config = dict(
    n_layer=8,
    d_model=512,
    n_experts=64,
    experts_per_token=4,
    d_expert=240,
    d_shared_expert=0,
    activation='gelu',
    moe_layers=[1, 3, 5, 7],
    router_score='sigmoid',
    normalize_top_k=True,
    routed_scale=1.0,
    balance_loss=0.000488,
    balance_bias=True,
    n_groups=4,
    groups_per_token=2,
    init_std_router=0.00744,
    lr_router=0.000904,
    n_head=8,
    n_kv_head=8,
    head_dim=64,
    vocab_size=50257,
    norm='layernorm',
    norm_place='pre',
    norm_eps=1e-06,
    positions='rope',
    rope_base=10000.0,
    rope_fraction=0.25,
    qk_norm=False,
    attn_scale=0.125,
    tie_embeddings=False,
    parallel_block=True,
    init='normal',
    init_std_qkv=0.0259,
    init_std_o=0.0322,
    init_std_up=0.0371,
    init_std_down=0.0371,
    optimizer='adam_hyperball',
    lr=0.00543,
    beta1=0.9,
    weight_decay=0.0,
    lr_head=0.00546,
    grad_clip=2.0,
    warmup_steps=369,
    schedule='wsd',
    decay_fraction=1.0,
    decay_shape='linear',
    final_lr_fraction=0.0,
    batch_tokens=65536,
    seq_len=1024,
    doc_mask=True,
    train_tokens=424900000,
    steps=6484,
    dataset='wikipedia_en',
)
Below are experts of layer 5 (counted from 0) of a mixture-of-experts language model. Rows are named router (the router's row for the expert), up (a neuron's input weights, with its number), down (a neuron's output weights, with its number) and show model dimensions 128-255. Each number is 50 + 15 x the weight over its row's rms, rounded and kept within 0 to 99.
After each expert's rows: "mostly gets" lists some tokens that are sent to it at least half of the time; "comes before" lists some tokens at least twice as common just after its tokens as in all text. This comes from a sample of Wikipedia text that the model never trained on. Tokens count by the router's weight.

# expert 54
router:47 53 28 50 42 47 37 62 62 41 54 87 57 67 38 34 55 77 59 30 30 51 63 35 35 30 79 57 65 45 52 49 65 40 54 53 76 56 27 76 65 49 56 33 64 64 41 37 32 41 50 46 29 62 71 47 44 60 47 46 24 41 47 58 46 41 44 18 51 49 46 55 46 58 46 51 71 66 59 74 35 58 51 66 54 40 33 45 76 46 57 29 45 64 59 46 35 76 74 53 63 41 53 34 66 48 29 22 45 41 66 36 53 55 70 33 67 69 48 48 74 53 44 52 33 28 69 55
up0:80 38 30 47 79 30 52 43 44 52 58 42 52 50 21 71 46 37 30 37 18 35 63 57 35 28 74 68 37 42 33 53 63 58 37 02 57 37 52 55 52 59 21 60 50 39 53 57 68 63 50 36 25 50 58 67 42 69 53 23 51 73 59 44 52 67 77 36 47 12 33 68 66 49 53 50 42 64 50 55 62 47 47 42 34 35 48 46 35 47 61 54 71 36 47 40 43 63 42 41 71 66 52 45 65 44 47 51 36 51 77 76 40 25 85 38 34 28 69 43 09 64 66 69 52 34 43 48
down0:43 76 52 37 49 56 24 61 52 18 47 60 57 67 72 16 61 62 51 48 58 53 37 50 46 79 51 61 54 64 30 35 54 29 55 56 46 61 65 75 46 48 58 50 35 52 44 44 53 69 30 37 22 65 68 38 49 42 52 51 55 59 08 72 61 25 66 36 49 64 92 74 62 44 49 33 47 53 47 39 34 67 56 82 59 90 67 43 62 47 33 63 52 39 29 40 50 51 29 66 39 68 73 33 60 16 67 71 70 31 44 43 47 75 37 53 15 40 51 57 50 64 44 62 40 51 54 70
mostly gets: " Museum", " Institute", " Association", " School", " Commission", " Committee"
comes before: " of", ".", ",", " in", " and", " for"

# expert 61
router:26 27 40 27 41 33 51 52 64 63 59 54 50 50 57 55 44 66 63 51 24 18 49 44 44 40 53 78 62 50 71 47 55 40 75 54 68 55 54 73 70 75 39 57 32 85 33 75 32 46 54 45 24 65 73 28 27 55 42 46 30 65 76 38 64 30 51 35 40 33 51 44 28 44 59 43 57 58 61 69 29 51 41 69 57 35 37 59 49 60 52 28 29 62 57 38 48 77 59 46 64 64 39 54 59 47 46 49 60 14 58 37 42 29 67 23 50 88 72 36 71 71 63 43 41 60 47 61
up0:55 51 52 43 59 43 57 59 70 59 35 45 65 55 59 31 45 63 53 32 62 56 60 57 71 30 59 26 38 52 49 83 38 43 68 47 61 57 66 44 83 66 82 40 42 68 67 90 75 57 41 57 35 48 67 60 45 42 51 52 53 32 60 41 75 35 60 13 77 48 36 54 68 61 35 69 57 60 61 11 48 74 52 38 27 46 68 41 55 42 58 41 42 76 57 47 45 61 21 46 01 37 53 60 50 78 47 46 57 40 67 36 43 60 41 62 47 60 77 26 41 56 38 51 49 73 34 70
down0:39 58 23 34 19 80 52 45 54 01 38 72 60 43 34 81 46 50 28 53 53 56 42 52 48 32 49 47 29 37 75 55 28 18 58 85 56 53 36 32 47 27 50 43 67 50 29 55 69 70 68 47 50 48 25 79 63 31 71 68 81 51 58 64 48 53 58 28 37 59 56 52 33 40 53 56 63 38 37 56 69 54 88 36 40 78 56 60 57 59 64 67 36 53 62 68 52 72 46 53 57 66 55 38 45 60 43 42 58 39 33 60 46 44 59 43 56 67 24 56 47 47 16 44 27 54 73 43
mostly gets: " available", " known", " named", " able", " appears", " appointed"
comes before: " to", " by", " in", " as", " for", " of"

# expert 62
router:51 30 44 61 53 56 34 46 79 73 48 51 59 38 62 44 12 66 46 54 26 36 39 53 54 19 47 82 61 82 49 68 44 42 56 55 45 50 39 68 64 41 70 42 63 58 50 57 49 24 52 38 23 61 65 57 61 43 44 60 41 48 62 60 47 32 55 31 54 54 37 55 17 66 68 42 45 58 65 59 40 57 37 66 52 50 31 39 41 40 45 33 40 48 61 37 29 68 39 52 57 55 29 33 61 64 38 52 58 65 57 58 38 40 63 48 66 73 59 48 59 44 30 72 39 69 50 66
up0:72 32 58 31 55 67 54 51 48 53 69 48 50 43 48 58 58 40 39 38 34 61 72 28 49 48 76 27 67 39 40 42 60 50 64 27 50 37 53 74 37 68 48 38 55 38 62 47 61 46 68 44 43 75 45 42 29 42 45 36 36 53 63 46 38 66 34 53 47 23 62 62 51 43 64 29 64 55 44 26 66 62 01 37 62 47 73 80 74 48 38 70 50 75 59 49 45 63 50 58 50 18 50 45 71 73 55 34 57 67 54 46 60 62 38 51 61 71 49 25 43 49 58 35 44 38 23 51
down0:36 58 60 68 69 54 52 40 30 53 36 36 27 48 33 51 76 41 47 56 21 39 36 60 75 89 80 50 64 31 59 79 43 33 56 59 43 48 73 31 30 55 60 54 43 38 40 48 30 66 41 48 91 51 42 59 32 62 60 60 42 61 39 55 49 46 43 51 50 62 42 06 36 23 40 63 65 33 47 39 49 48 53 25 34 43 72 73 78 66 28 49 56 36 47 41 51 38 51 43 40 66 37 42 68 54 45 39 55 31 39 28 37 50 43 53 41 48 43 43 83 40 59 27 53 53 59 61
mostly gets: " by", " after", " under", " By", " through", " via"
comes before: " the", " a", " his", ":", " an", " her"

# expert 42
router:57 36 22 67 41 36 35 75 55 51 76 46 26 63 58 47 42 65 33 41 41 32 42 52 48 44 44 77 68 64 52 65 46 45 51 57 51 57 43 46 49 59 47 42 51 62 45 56 19 28 66 50 62 56 47 40 45 48 47 37 25 46 65 35 66 46 57 15 63 67 54 54 24 57 59 47 59 52 56 62 51 57 35 79 42 38 38 29 58 44 50 55 27 53 78 04 39 61 38 63 45 78 44 55 69 49 34 36 57 49 63 59 47 56 65 03 40 65 63 36 65 72 49 68 52 74 70 34
up0:42 58 51 43 46 66 44 47 38 43 87 42 16 41 56 56 48 29 48 27 62 45 49 70 36 68 51 47 43 61 65 86 71 40 26 69 48 58 62 50 54 61 47 31 73 48 49 24 44 48 41 26 54 57 37 39 03 45 46 50 40 41 68 33 44 62 60 45 61 40 54 48 54 71 63 19 53 82 50 27 37 53 57 52 08 22 58 53 30 45 55 31 57 63 57 56 30 45 38 59 41 41 39 08 66 53 54 48 41 24 58 73 39 51 26 40 77 72 41 46 68 59 61 76 30 70 72 40
down0:75 46 64 08 43 56 59 68 38 55 72 60 35 53 33 46 66 55 31 61 59 64 30 62 74 35 58 47 51 50 42 60 41 64 54 67 82 46 60 41 69 51 65 63 50 50 54 52 52 54 59 40 26 51 57 61 58 62 39 56 41 63 36 44 49 61 49 64 29 66 57 92 31 48 44 60 40 41 40 36 58 43 75 15 64 68 45 77 19 52 50 65 48 57 63 55 48 49 42 41 53 34 35 41 40 29 77 85 37 31 37 48 52 36 48 51 52 54 64 78 45 88 42 48 50 53 73 64
mostly gets: " Candidate", " %", " JPL", " MPC", " DF", " Votes"
comes before: " |", "|", " ·", " JPL", "|---|---|---|", "|---|---|---|---|"

# expert 19
router:37 17 39 50 56 39 48 52 65 37 57 50 24 71 41 66 38 66 53 37 54 37 66 57 54 17 53 69 61 59 61 75 75 25 68 44 48 54 48 53 48 50 64 51 46 60 47 62 17 25 71 54 34 67 87 47 54 68 50 43 23 51 58 36 53 24 44 56 50 33 53 68 24 76 36 40 59 63 49 58 28 56 56 50 51 34 58 44 52 64 27 47 48 36 59 34 42 50 41 56 41 47 47 34 61 50 37 46 38 40 66 47 53 51 26 23 27 83 54 57 66 60 40 56 57 61 54 65
up0:62 60 59 53 09 28 46 55 61 40 47 24 34 66 66 28 73 52 32 81 61 58 43 74 48 32 71 79 57 30 44 40 54 45 39 47 66 50 40 40 48 49 57 68 36 34 57 66 44 78 30 42 67 38 41 54 80 58 62 54 64 45 67 68 55 57 59 33 54 62 46 52 41 52 65 26 62 84 71 39 49 74 29 18 23 44 41 42 46 41 63 41 37 56 30 70 57 36 68 51 48 34 38 54 58 48 43 59 57 45 54 42 63 49 60 54 54 42 83 58 62 57 45 31 56 79 48 71
down0:29 52 59 22 48 77 20 61 44 35 33 45 59 62 63 76 29 46 71 18 37 51 68 49 18 64 66 67 27 63 36 49 58 45 50 48 23 46 58 27 34 52 47 44 41 71 44 35 34 55 65 57 40 60 63 46 38 54 69 48 54 50 51 50 58 51 49 71 74 30 49 54 36 52 50 36 26 62 51 52 78 34 43 57 60 28 75 57 51 78 68 30 70 51 62 22 59 78 47 22 41 65 69 52 64 37 47 35 35 51 49 67 39 33 52 62 35 47 68 50 48 47 59 71 52 30 52 53
mostly gets: " Candidate", " JPL", " Genus", " Coordinates", " Species", " UTC"
comes before: ":", " |", " /", " (", ")", " career"

# expert 52
router:53 12 58 67 56 32 25 61 72 66 64 72 40 46 50 59 23 57 47 47 42 39 65 30 32 28 51 52 54 95 57 63 60 43 60 60 51 62 50 62 55 68 60 63 50 50 38 36 56 19 60 34 49 53 83 55 39 48 47 52 43 46 62 55 74 37 45 52 55 31 53 57 38 63 61 59 36 62 45 67 57 46 52 69 35 52 25 50 86 39 43 37 27 56 74 39 33 69 37 49 57 43 33 46 62 54 39 22 45 33 57 68 50 62 28 21 19 39 44 21 76 71 52 86 46 84 50 44
up0:51 39 35 41 47 64 48 56 45 35 76 39 53 49 36 49 72 49 52 42 55 32 42 77 60 60 75 66 71 51 51 54 68 72 19 37 48 67 53 50 63 52 66 45 47 56 36 44 90 33 49 52 39 71 52 58 48 34 79 56 54 64 30 51 66 47 26 57 69 58 50 33 42 35 48 47 30 68 73 48 53 50 81 30 46 77 57 38 53 69 33 47 75 46 39 66 30 39 60 35 38 47 48 23 45 57 35 38 46 33 58 17 53 57 70 36 49 49 39 56 60 63 40 58 48 58 65 52
down0:46 40 52 78 66 63 63 44 42 45 46 79 56 53 54 32 45 92 25 66 43 59 50 35 59 31 40 52 08 32 51 34 36 72 68 43 72 44 59 73 47 36 25 55 27 64 33 46 61 52 32 31 58 48 54 47 72 58 43 52 44 28 13 55 39 48 48 56 38 59 48 36 53 39 48 60 44 48 64 67 72 48 36 61 45 45 39 41 35 45 29 24 61 59 49 44 43 45 30 54 34 37 42 65 51 47 54 53 71 24 29 50 51 59 65 59 65 44 51 58 32 38 55 57 29 48 28 29
mostly gets: " 2", " 3", " 1", " 40", " 6", " 4"
comes before: " |", "–", ".", ",", "°", ")"

# expert 63
router:44 27 47 51 69 53 33 67 68 44 40 53 47 38 51 69 16 71 43 35 31 36 52 63 50 41 56 67 73 59 51 54 60 48 52 48 66 44 44 82 38 57 39 37 44 68 52 44 52 38 75 42 37 72 60 34 50 50 45 43 51 42 70 46 43 26 49 34 75 28 58 69 23 62 52 40 61 78 38 50 48 51 47 71 64 41 63 61 59 38 43 46 11 62 53 21 19 70 45 45 69 46 50 37 61 75 64 27 54 54 62 49 49 50 51 35 43 51 64 38 67 62 48 83 44 79 44 61
up0:50 35 37 65 35 56 59 31 60 16 44 49 50 48 55 44 74 95 40 30 35 28 57 67 31 42 62 71 56 46 50 46 35 54 79 66 75 43 38 47 50 37 47 29 74 61 54 44 46 54 54 75 71 40 65 47 38 71 70 54 56 53 41 66 78 18 48 61 61 47 45 51 80 50 62 59 56 33 43 67 40 66 34 51 39 38 36 44 89 49 38 44 50 68 66 39 47 40 36 40 62 54 66 48 45 75 36 33 53 48 43 51 65 31 31 18 73 63 81 19 63 66 57 63 46 56 60 36
down0:33 78 51 65 49 53 68 64 46 35 56 52 50 35 67 31 71 41 53 29 79 60 50 43 55 41 47 73 41 46 64 51 53 85 74 61 52 63 71 70 31 43 82 38 39 62 74 35 61 41 31 56 62 49 77 40 29 62 48 55 68 28 44 54 56 66 57 64 50 38 63 43 49 66 51 47 39 52 22 50 54 47 38 41 49 42 47 41 49 68 46 35 42 89 82 41 63 38 32 53 54 78 58 58 58 51 74 62 57 22 28 33 34 49 50 53 41 79 72 77 17 62 37 70 43 22 51 39
mostly gets: " 2015", " 2005", " 2012", " 2008", " 2013", " 2006"
comes before: " |", "–", ")", ";", "),", ","

# expert 36
router:37 53 42 83 66 49 45 42 75 83 64 42 40 47 68 40 22 56 45 57 23 42 40 47 45 33 62 69 73 40 46 46 52 53 58 39 47 51 59 54 58 70 68 34 55 61 47 47 31 36 63 44 51 68 68 42 52 52 30 44 28 53 55 62 62 28 46 39 37 49 33 47 68 59 38 52 58 66 48 51 39 84 35 65 65 24 32 54 67 49 51 26 35 62 52 45 19 58 63 42 30 46 37 44 64 53 63 19 60 55 88 42 56 24 36 37 58 51 66 34 73 51 32 58 49 75 46 56
up0:33 68 70 67 54 29 69 38 54 86 61 59 58 41 62 58 51 67 50 58 46 58 43 66 27 58 60 53 59 40 51 37 40 52 63 42 28 36 47 43 13 60 68 34 61 49 49 49 24 63 42 64 41 64 74 41 40 48 53 54 34 64 34 29 43 48 42 49 54 47 36 58 22 82 67 45 53 49 44 54 20 77 67 50 53 46 43 47 58 46 33 38 30 54 52 57 63 61 59 64 34 37 65 40 44 72 36 58 51 75 65 56 39 71 44 50 52 53 36 30 76 77 37 48 59 64 38 44
down0:47 39 68 25 22 86 53 48 68 26 42 63 69 38 41 33 55 28 57 54 40 27 55 64 36 34 77 36 62 61 44 37 39 60 58 92 36 71 50 39 62 75 38 31 70 42 59 35 39 60 51 39 48 51 53 71 42 48 70 22 38 48 39 58 48 47 59 67 52 69 63 57 89 33 71 34 65 71 32 46 56 29 54 52 20 43 32 41 35 42 45 62 64 44 66 57 31 52 32 51 40 54 50 51 28 57 51 48 71 26 41 53 46 75 42 79 27 66 51 55 52 38 60 50 53 27 37 73
mostly gets: " could", " take", " had", " having", " took", " have"
comes before: " the", " a", " to", " his", " her", " been"

# expert 18
router:61 37 05 51 53 51 28 44 63 43 46 62 14 59 49 35 45 68 42 30 34 47 50 54 66 30 89 68 58 61 53 63 94 69 36 73 60 65 36 59 50 72 52 56 56 65 25 45 48 36 57 47 55 70 61 23 37 44 57 47 42 46 61 35 51 47 44 55 64 35 31 59 34 42 48 50 41 81 60 51 47 55 62 70 41 41 39 51 67 37 37 48 37 56 84 44 38 64 48 54 70 59 26 19 72 71 45 32 62 31 69 49 61 44 79 36 46 89 50 42 77 52 60 62 34 56 53 66
up0:63 62 71 53 67 61 50 71 62 40 72 43 00 62 48 42 38 47 76 48 37 62 57 48 53 56 23 44 56 29 50 73 76 61 46 65 44 59 56 36 37 46 78 46 71 63 36 55 12 72 58 20 59 30 35 30 44 79 57 39 29 40 65 40 60 67 06 63 31 54 51 60 13 41 55 64 43 49 41 47 70 15 43 57 34 22 78 72 38 37 62 76 47 25 59 43 35 57 60 69 60 31 27 38 70 71 44 26 44 59 56 38 32 57 53 46 61 58 47 57 45 33 14 90 66 55 87 60
down0:49 28 70 52 62 52 44 56 73 33 52 60 42 44 53 68 40 54 57 50 41 32 62 36 52 66 51 56 43 40 37 48 27 47 51 32 66 46 88 70 44 39 27 65 46 35 72 31 59 44 60 48 56 41 65 48 62 70 44 59 25 40 57 78 50 44 56 48 28 34 83 44 80 49 36 11 52 51 44 67 49 49 54 47 75 65 56 49 53 45 46 48 47 41 72 67 50 52 59 19 50 41 76 41 31 40 45 67 47 48 44 41 22 44 57 44 37 40 81 29 46 50 52 47 44 43 69 42
mostly gets: " where", " when", " However", " while", " because", " since"
comes before: ",", " he", " the", " it", " she", " they"

# expert 44
router:49 28 52 87 48 19 45 53 73 62 74 35 48 42 54 66 50 63 25 58 23 54 41 85 53 17 63 73 51 57 69 46 61 43 75 42 62 58 49 66 55 71 81 55 50 55 43 61 42 39 61 49 33 86 53 60 70 56 53 42 53 55 81 54 48 36 55 39 41 54 19 37 48 55 55 50 54 66 42 56 35 37 30 67 52 28 41 41 66 44 30 42 35 62 68 46 30 56 29 47 25 43 48 53 57 69 48 22 71 36 70 41 38 39 66 32 48 45 65 52 66 69 51 65 54 70 40 51
up0:36 68 68 27 64 52 58 33 46 64 37 42 44 20 51 24 55 62 56 32 73 30 33 28 52 58 61 42 16 53 58 55 48 79 42 51 50 68 40 34 62 70 40 64 40 64 41 50 70 35 50 57 61 62 47 67 51 36 53 54 20 41 43 35 18 67 48 33 36 42 75 74 72 40 43 48 61 43 62 45 47 49 23 76 73 36 51 63 40 26 52 61 36 44 76 43 32 51 34 65 48 64 22 57 63 61 61 22 56 63 80 53 33 26 67 35 79 56 42 31 46 32 55 46 54 72 61 82
down0:60 36 75 51 44 66 42 70 00 43 34 36 43 28 52 55 55 49 36 22 28 42 50 54 45 61 69 52 18 45 65 43 91 44 56 53 42 58 63 77 22 53 39 50 30 45 59 28 35 54 64 36 38 46 27 57 54 57 29 44 50 38 59 66 46 50 68 44 67 47 53 38 50 53 68 64 50 47 59 68 39 50 47 31 32 21 55 62 31 62 45 43 39 29 52 49 55 47 64 33 73 37 58 62 74 36 38 57 43 47 49 65 61 55 51 28 63 38 65 63 72 46 44 52 45 56 38 77
mostly gets: " including", " include", " includes", " throughout", " across", " regarding"
comes before: " the", " a", " this", " his", " an", " its"

# expert 49
router:69 42 26 50 50 55 52 45 77 65 77 44 43 70 34 59 40 80 26 48 22 31 75 70 32 51 63 52 69 90 60 43 32 49 60 38 54 55 51 41 49 72 58 39 55 56 51 51 37 39 66 40 50 54 37 69 30 63 26 53 30 37 84 58 61 22 39 38 59 61 50 58 44 64 50 48 56 71 61 34 42 58 41 44 57 57 29 37 69 39 23 61 52 53 76 26 40 70 60 76 66 56 56 56 60 52 63 45 61 11 61 37 49 47 67 24 42 66 62 41 64 60 50 59 48 76 55 51
up0:51 53 67 70 55 71 47 44 61 86 69 37 50 41 42 42 54 81 31 40 39 41 39 78 47 58 41 49 70 39 52 28 33 83 63 54 45 35 40 45 62 69 68 37 25 55 40 13 39 57 28 59 48 49 70 34 50 24 75 53 40 60 61 64 45 46 50 05 56 70 31 36 28 55 46 49 31 53 70 65 56 47 23 67 42 32 78 55 41 11 68 41 58 54 62 61 57 63 39 33 70 67 57 40 77 59 46 47 73 46 51 59 54 94 77 37 49 38 60 33 60 21 33 36 65 68 57 57
down0:52 52 64 27 26 33 60 62 57 40 27 81 68 26 39 40 47 27 52 63 42 62 49 45 60 43 44 59 39 80 53 62 52 60 68 66 50 56 72 31 51 43 53 35 38 37 52 45 11 26 46 71 67 34 62 47 70 42 57 45 52 58 47 69 33 53 58 61 71 44 65 66 44 57 53 24 34 42 68 41 80 70 69 36 33 63 39 48 54 51 39 78 52 24 42 39 66 42 74 58 57 37 63 55 21 43 60 44 59 48 76 49 41 27 45 28 70 43 42 58 53 53 61 42 26 44 58 60
mostly gets: "==", "===", "\n", " ==", " ===", "===="
comes before: "\n", "-", "|", "The", "=", "=="

# expert 28
router:46 41 02 46 51 37 38 61 73 74 52 88 38 45 59 43 34 51 38 41 25 38 42 54 53 38 63 62 59 61 34 36 73 49 49 63 68 50 39 51 63 60 42 47 47 54 20 52 28 47 67 43 39 46 82 54 38 54 57 43 29 48 47 38 43 48 55 44 36 52 31 46 45 57 62 44 40 72 46 41 38 71 58 84 60 31 46 47 46 45 59 62 33 63 67 52 40 76 68 68 45 41 43 33 86 72 38 29 63 16 45 57 55 54 49 49 50 75 59 55 67 75 45 64 49 58 55 66
up0:51 65 34 22 73 45 38 45 57 52 71 30 31 36 56 49 44 54 57 58 39 56 60 53 42 42 63 43 23 47 55 37 52 45 67 77 27 59 27 66 75 88 37 84 34 49 29 53 59 53 64 45 28 79 52 42 67 60 24 50 49 46 37 25 59 36 59 58 57 60 66 66 58 28 33 34 50 79 36 26 78 54 58 64 64 50 50 69 44 57 57 59 49 57 54 39 64 70 53 46 64 28 39 07 61 33 59 61 41 53 54 40 64 59 76 46 48 90 59 67 73 50 47 52 21 67 45 60
down0:61 44 36 94 52 76 44 49 57 43 42 60 75 64 59 51 50 59 66 57 76 63 44 28 40 56 53 49 36 49 55 47 53 21 47 30 53 51 54 55 63 30 55 27 53 50 73 62 53 27 26 36 46 42 57 48 38 56 53 62 65 38 18 49 54 54 53 60 41 22 45 57 69 50 59 38 51 48 56 27 68 84 53 51 61 68 59 48 49 73 48 36 56 86 81 81 38 36 24 65 20 64 48 77 46 47 71 58 60 64 31 60 30 57 36 65 59 34 41 23 54 26 52 48 83 38 58 62
mostly gets: " However", " This", " While", " which", " that", " These"
comes before: " was", " is", " of", " has", " he", " had"

# expert 53
router:58 42 45 63 64 39 35 72 39 74 56 86 46 35 52 51 61 61 32 29 09 06 51 49 52 40 66 62 47 76 54 44 67 40 60 22 69 58 67 63 47 70 52 64 36 69 25 35 56 40 67 52 39 72 48 41 63 62 53 56 43 30 44 48 37 27 56 33 47 59 48 65 58 59 65 64 61 73 50 45 42 52 52 71 62 59 25 40 75 19 37 49 35 60 63 47 38 53 58 58 40 23 43 39 50 64 68 08 58 45 51 44 57 63 65 26 70 51 47 38 51 83 55 59 15 68 58 30
up0:52 46 51 27 27 41 49 57 73 45 72 49 58 55 54 52 52 57 43 40 55 21 87 60 34 48 51 67 47 17 53 69 58 45 48 51 39 73 58 47 43 71 37 51 49 63 38 23 37 47 45 61 33 38 77 52 41 54 57 40 49 48 50 21 64 58 40 47 75 53 29 48 49 33 23 63 30 47 38 19 61 46 44 73 60 79 37 48 73 51 66 52 00 43 82 45 55 57 45 37 40 91 58 48 70 53 28 51 34 46 26 71 60 43 37 45 39 55 70 50 62 42 99 57 35 35 55 41
down0:55 70 61 52 40 60 45 66 31 23 60 48 19 48 47 41 75 77 43 20 53 81 46 54 26 68 42 49 57 77 70 52 52 34 30 57 63 56 43 55 49 46 56 49 50 42 66 56 54 30 52 50 79 51 54 43 39 36 56 13 45 46 41 82 61 54 52 51 32 49 71 42 49 61 50 40 51 61 54 28 27 62 43 78 84 32 60 66 49 47 84 59 50 30 44 23 47 63 57 36 67 37 64 35 24 84 38 57 49 33 42 52 44 45 78 54 40 56 28 45 44 64 36 60 60 49 51 40
mostly gets: " £", " IV", " III", " II", "CA", "CC"
comes before: ",", "th", ".", ")", "s", "–"

# expert 43
router:35 38 02 65 37 60 34 43 41 57 80 51 33 60 42 65 13 66 43 51 01 34 37 55 40 39 55 46 62 69 52 64 52 42 56 54 62 56 44 60 55 56 45 59 63 54 44 68 27 45 70 42 19 51 31 45 61 43 44 42 45 32 58 53 58 47 47 46 59 63 32 67 30 57 53 33 65 55 44 77 33 74 53 67 72 62 33 39 47 53 43 67 45 54 48 50 01 83 51 68 53 36 35 24 23 61 56 44 54 28 57 44 63 66 81 40 53 67 60 44 61 68 59 53 56 48 60 35
up0:54 67 26 73 42 76 66 50 48 65 33 61 37 76 61 51 50 58 45 46 64 46 79 48 26 52 52 56 36 52 54 61 39 63 60 29 63 49 35 75 45 50 76 51 37 75 35 45 58 69 40 36 72 36 43 67 82 57 38 71 41 37 43 45 44 42 73 41 33 61 53 45 71 48 13 49 28 48 27 39 96 68 36 26 38 36 58 28 70 39 36 52 38 56 51 67 42 69 37 47 35 57 47 37 53 33 49 44 56 39 53 32 63 57 65 43 58 40 72 72 68 48 46 57 43 32 48 47
down0:37 57 62 47 64 31 38 58 15 43 58 52 67 35 44 45 75 45 30 37 47 31 75 44 49 46 60 56 82 35 51 59 47 60 69 53 45 68 41 33 64 55 34 49 43 49 83 46 36 51 31 34 30 74 39 55 55 45 64 43 50 35 58 34 63 51 48 47 27 62 53 58 46 28 42 20 47 54 46 39 48 54 30 55 60 49 52 39 58 32 61 71 63 40 59 35 30 36 52 45 57 56 60 79 22 41 99 68 31 37 59 43 34 32 35 37 48 51 52 38 34 48 50 52 36 62 54 10
mostly gets: " \"", "″", " '", "|---|---|---|", "|---|---|---|---|---|---|", "|---|---|---|---|"
comes before: "\n", "|", "-", "N", "W", "The"

# expert 22
router:45 47 30 73 41 75 48 63 61 57 46 85 21 64 48 50 44 79 26 68 50 54 50 58 40 31 67 70 74 28 41 55 71 40 47 51 53 54 44 47 66 55 58 53 53 54 36 51 39 21 57 40 53 65 64 55 55 49 36 39 26 60 57 38 50 33 45 45 46 44 51 58 20 46 57 64 32 59 61 49 43 43 39 58 41 31 24 48 54 50 22 47 48 43 71 24 41 34 38 76 53 42 26 48 58 63 41 39 52 38 76 50 58 39 59 42 30 56 71 32 67 54 59 78 54 50 43 55
up0:59 64 52 50 40 53 61 59 37 43 64 47 38 55 54 65 50 55 42 36 45 53 40 38 24 45 59 47 66 63 41 57 26 65 35 40 61 70 48 61 91 76 58 48 29 44 37 50 64 42 38 58 59 46 46 58 53 46 29 50 47 41 31 63 59 28 21 33 59 62 48 30 71 66 50 47 60 49 79 42 43 44 34 36 65 53 56 43 66 37 43 39 35 44 43 31 68 50 33 70 37 69 49 43 48 37 46 65 79 58 55 70 65 33 77 38 42 62 68 35 70 58 49 64 54 73 38 27
down0:33 71 56 64 49 54 76 48 49 59 45 52 58 38 43 40 45 25 31 46 32 27 37 33 65 58 77 54 70 26 48 47 64 35 34 58 27 41 74 42 46 52 58 41 56 62 24 27 33 49 46 46 38 33 69 30 61 43 29 59 59 58 56 58 52 77 38 64 51 55 58 34 74 24 55 44 63 51 39 45 50 35 61 64 73 73 51 38 55 55 64 54 48 54 60 76 04 76 60 36 69 58 35 53 85 49 20 48 31 53 42 56 35 45 55 74 47 56 37 81 21 34 65 34 79 45 61 68
mostly gets: " Synonyms", " Coordinates", " Species", "):", " Clade", " Born"
comes before: "\n", ":", " by", " UTC", " 3", " 1"

# expert 23
router:54 43 51 62 60 42 34 58 68 50 60 31 42 50 43 54 32 60 56 47 14 28 65 56 50 23 70 76 47 56 59 59 67 47 46 47 58 75 41 72 50 71 56 18 63 69 14 44 42 38 74 38 40 77 57 49 65 48 47 58 44 47 61 33 50 46 24 37 65 48 16 50 49 56 56 55 37 57 46 33 51 36 36 52 70 60 39 43 49 34 31 40 12 61 48 44 36 67 82 46 50 44 29 55 82 41 39 14 67 36 56 50 48 34 51 30 46 58 64 42 70 48 41 66 29 57 60 53
up0:34 50 32 69 38 77 56 36 38 77 62 32 60 35 47 43 61 72 48 63 65 67 57 22 46 44 72 56 32 37 67 38 43 74 48 90 50 27 44 76 32 72 65 39 72 55 82 39 66 46 38 78 63 41 52 38 50 18 35 17 60 25 37 10 36 23 28 31 47 35 43 54 54 31 63 40 64 68 40 65 63 74 33 64 65 28 52 86 62 45 46 49 60 71 46 62 45 31 58 48 46 45 34 37 48 43 45 28 69 57 83 74 47 52 25 59 65 71 59 62 63 32 65 20 22 39 44 46
down0:42 63 53 71 37 59 53 75 43 56 74 04 28 24 38 33 58 65 56 53 54 27 47 62 57 56 53 53 57 66 60 76 30 18 23 50 36 46 60 35 56 57 58 43 33 77 56 56 32 51 40 59 66 33 53 50 23 79 39 63 25 26 66 61 61 49 53 58 55 49 59 47 51 64 32 62 43 33 48 30 44 60 39 75 39 31 64 66 26 38 38 59 68 15 71 52 42 65 60 40 68 23 31 21 53 46 24 55 37 40 41 66 53 42 27 65 61 54 43 46 68 52 65 55 44 51 52 46
mostly gets: " during", " until", "On", " since", " During", "In"
comes before: " the", " his", " a", " January", " June", " November"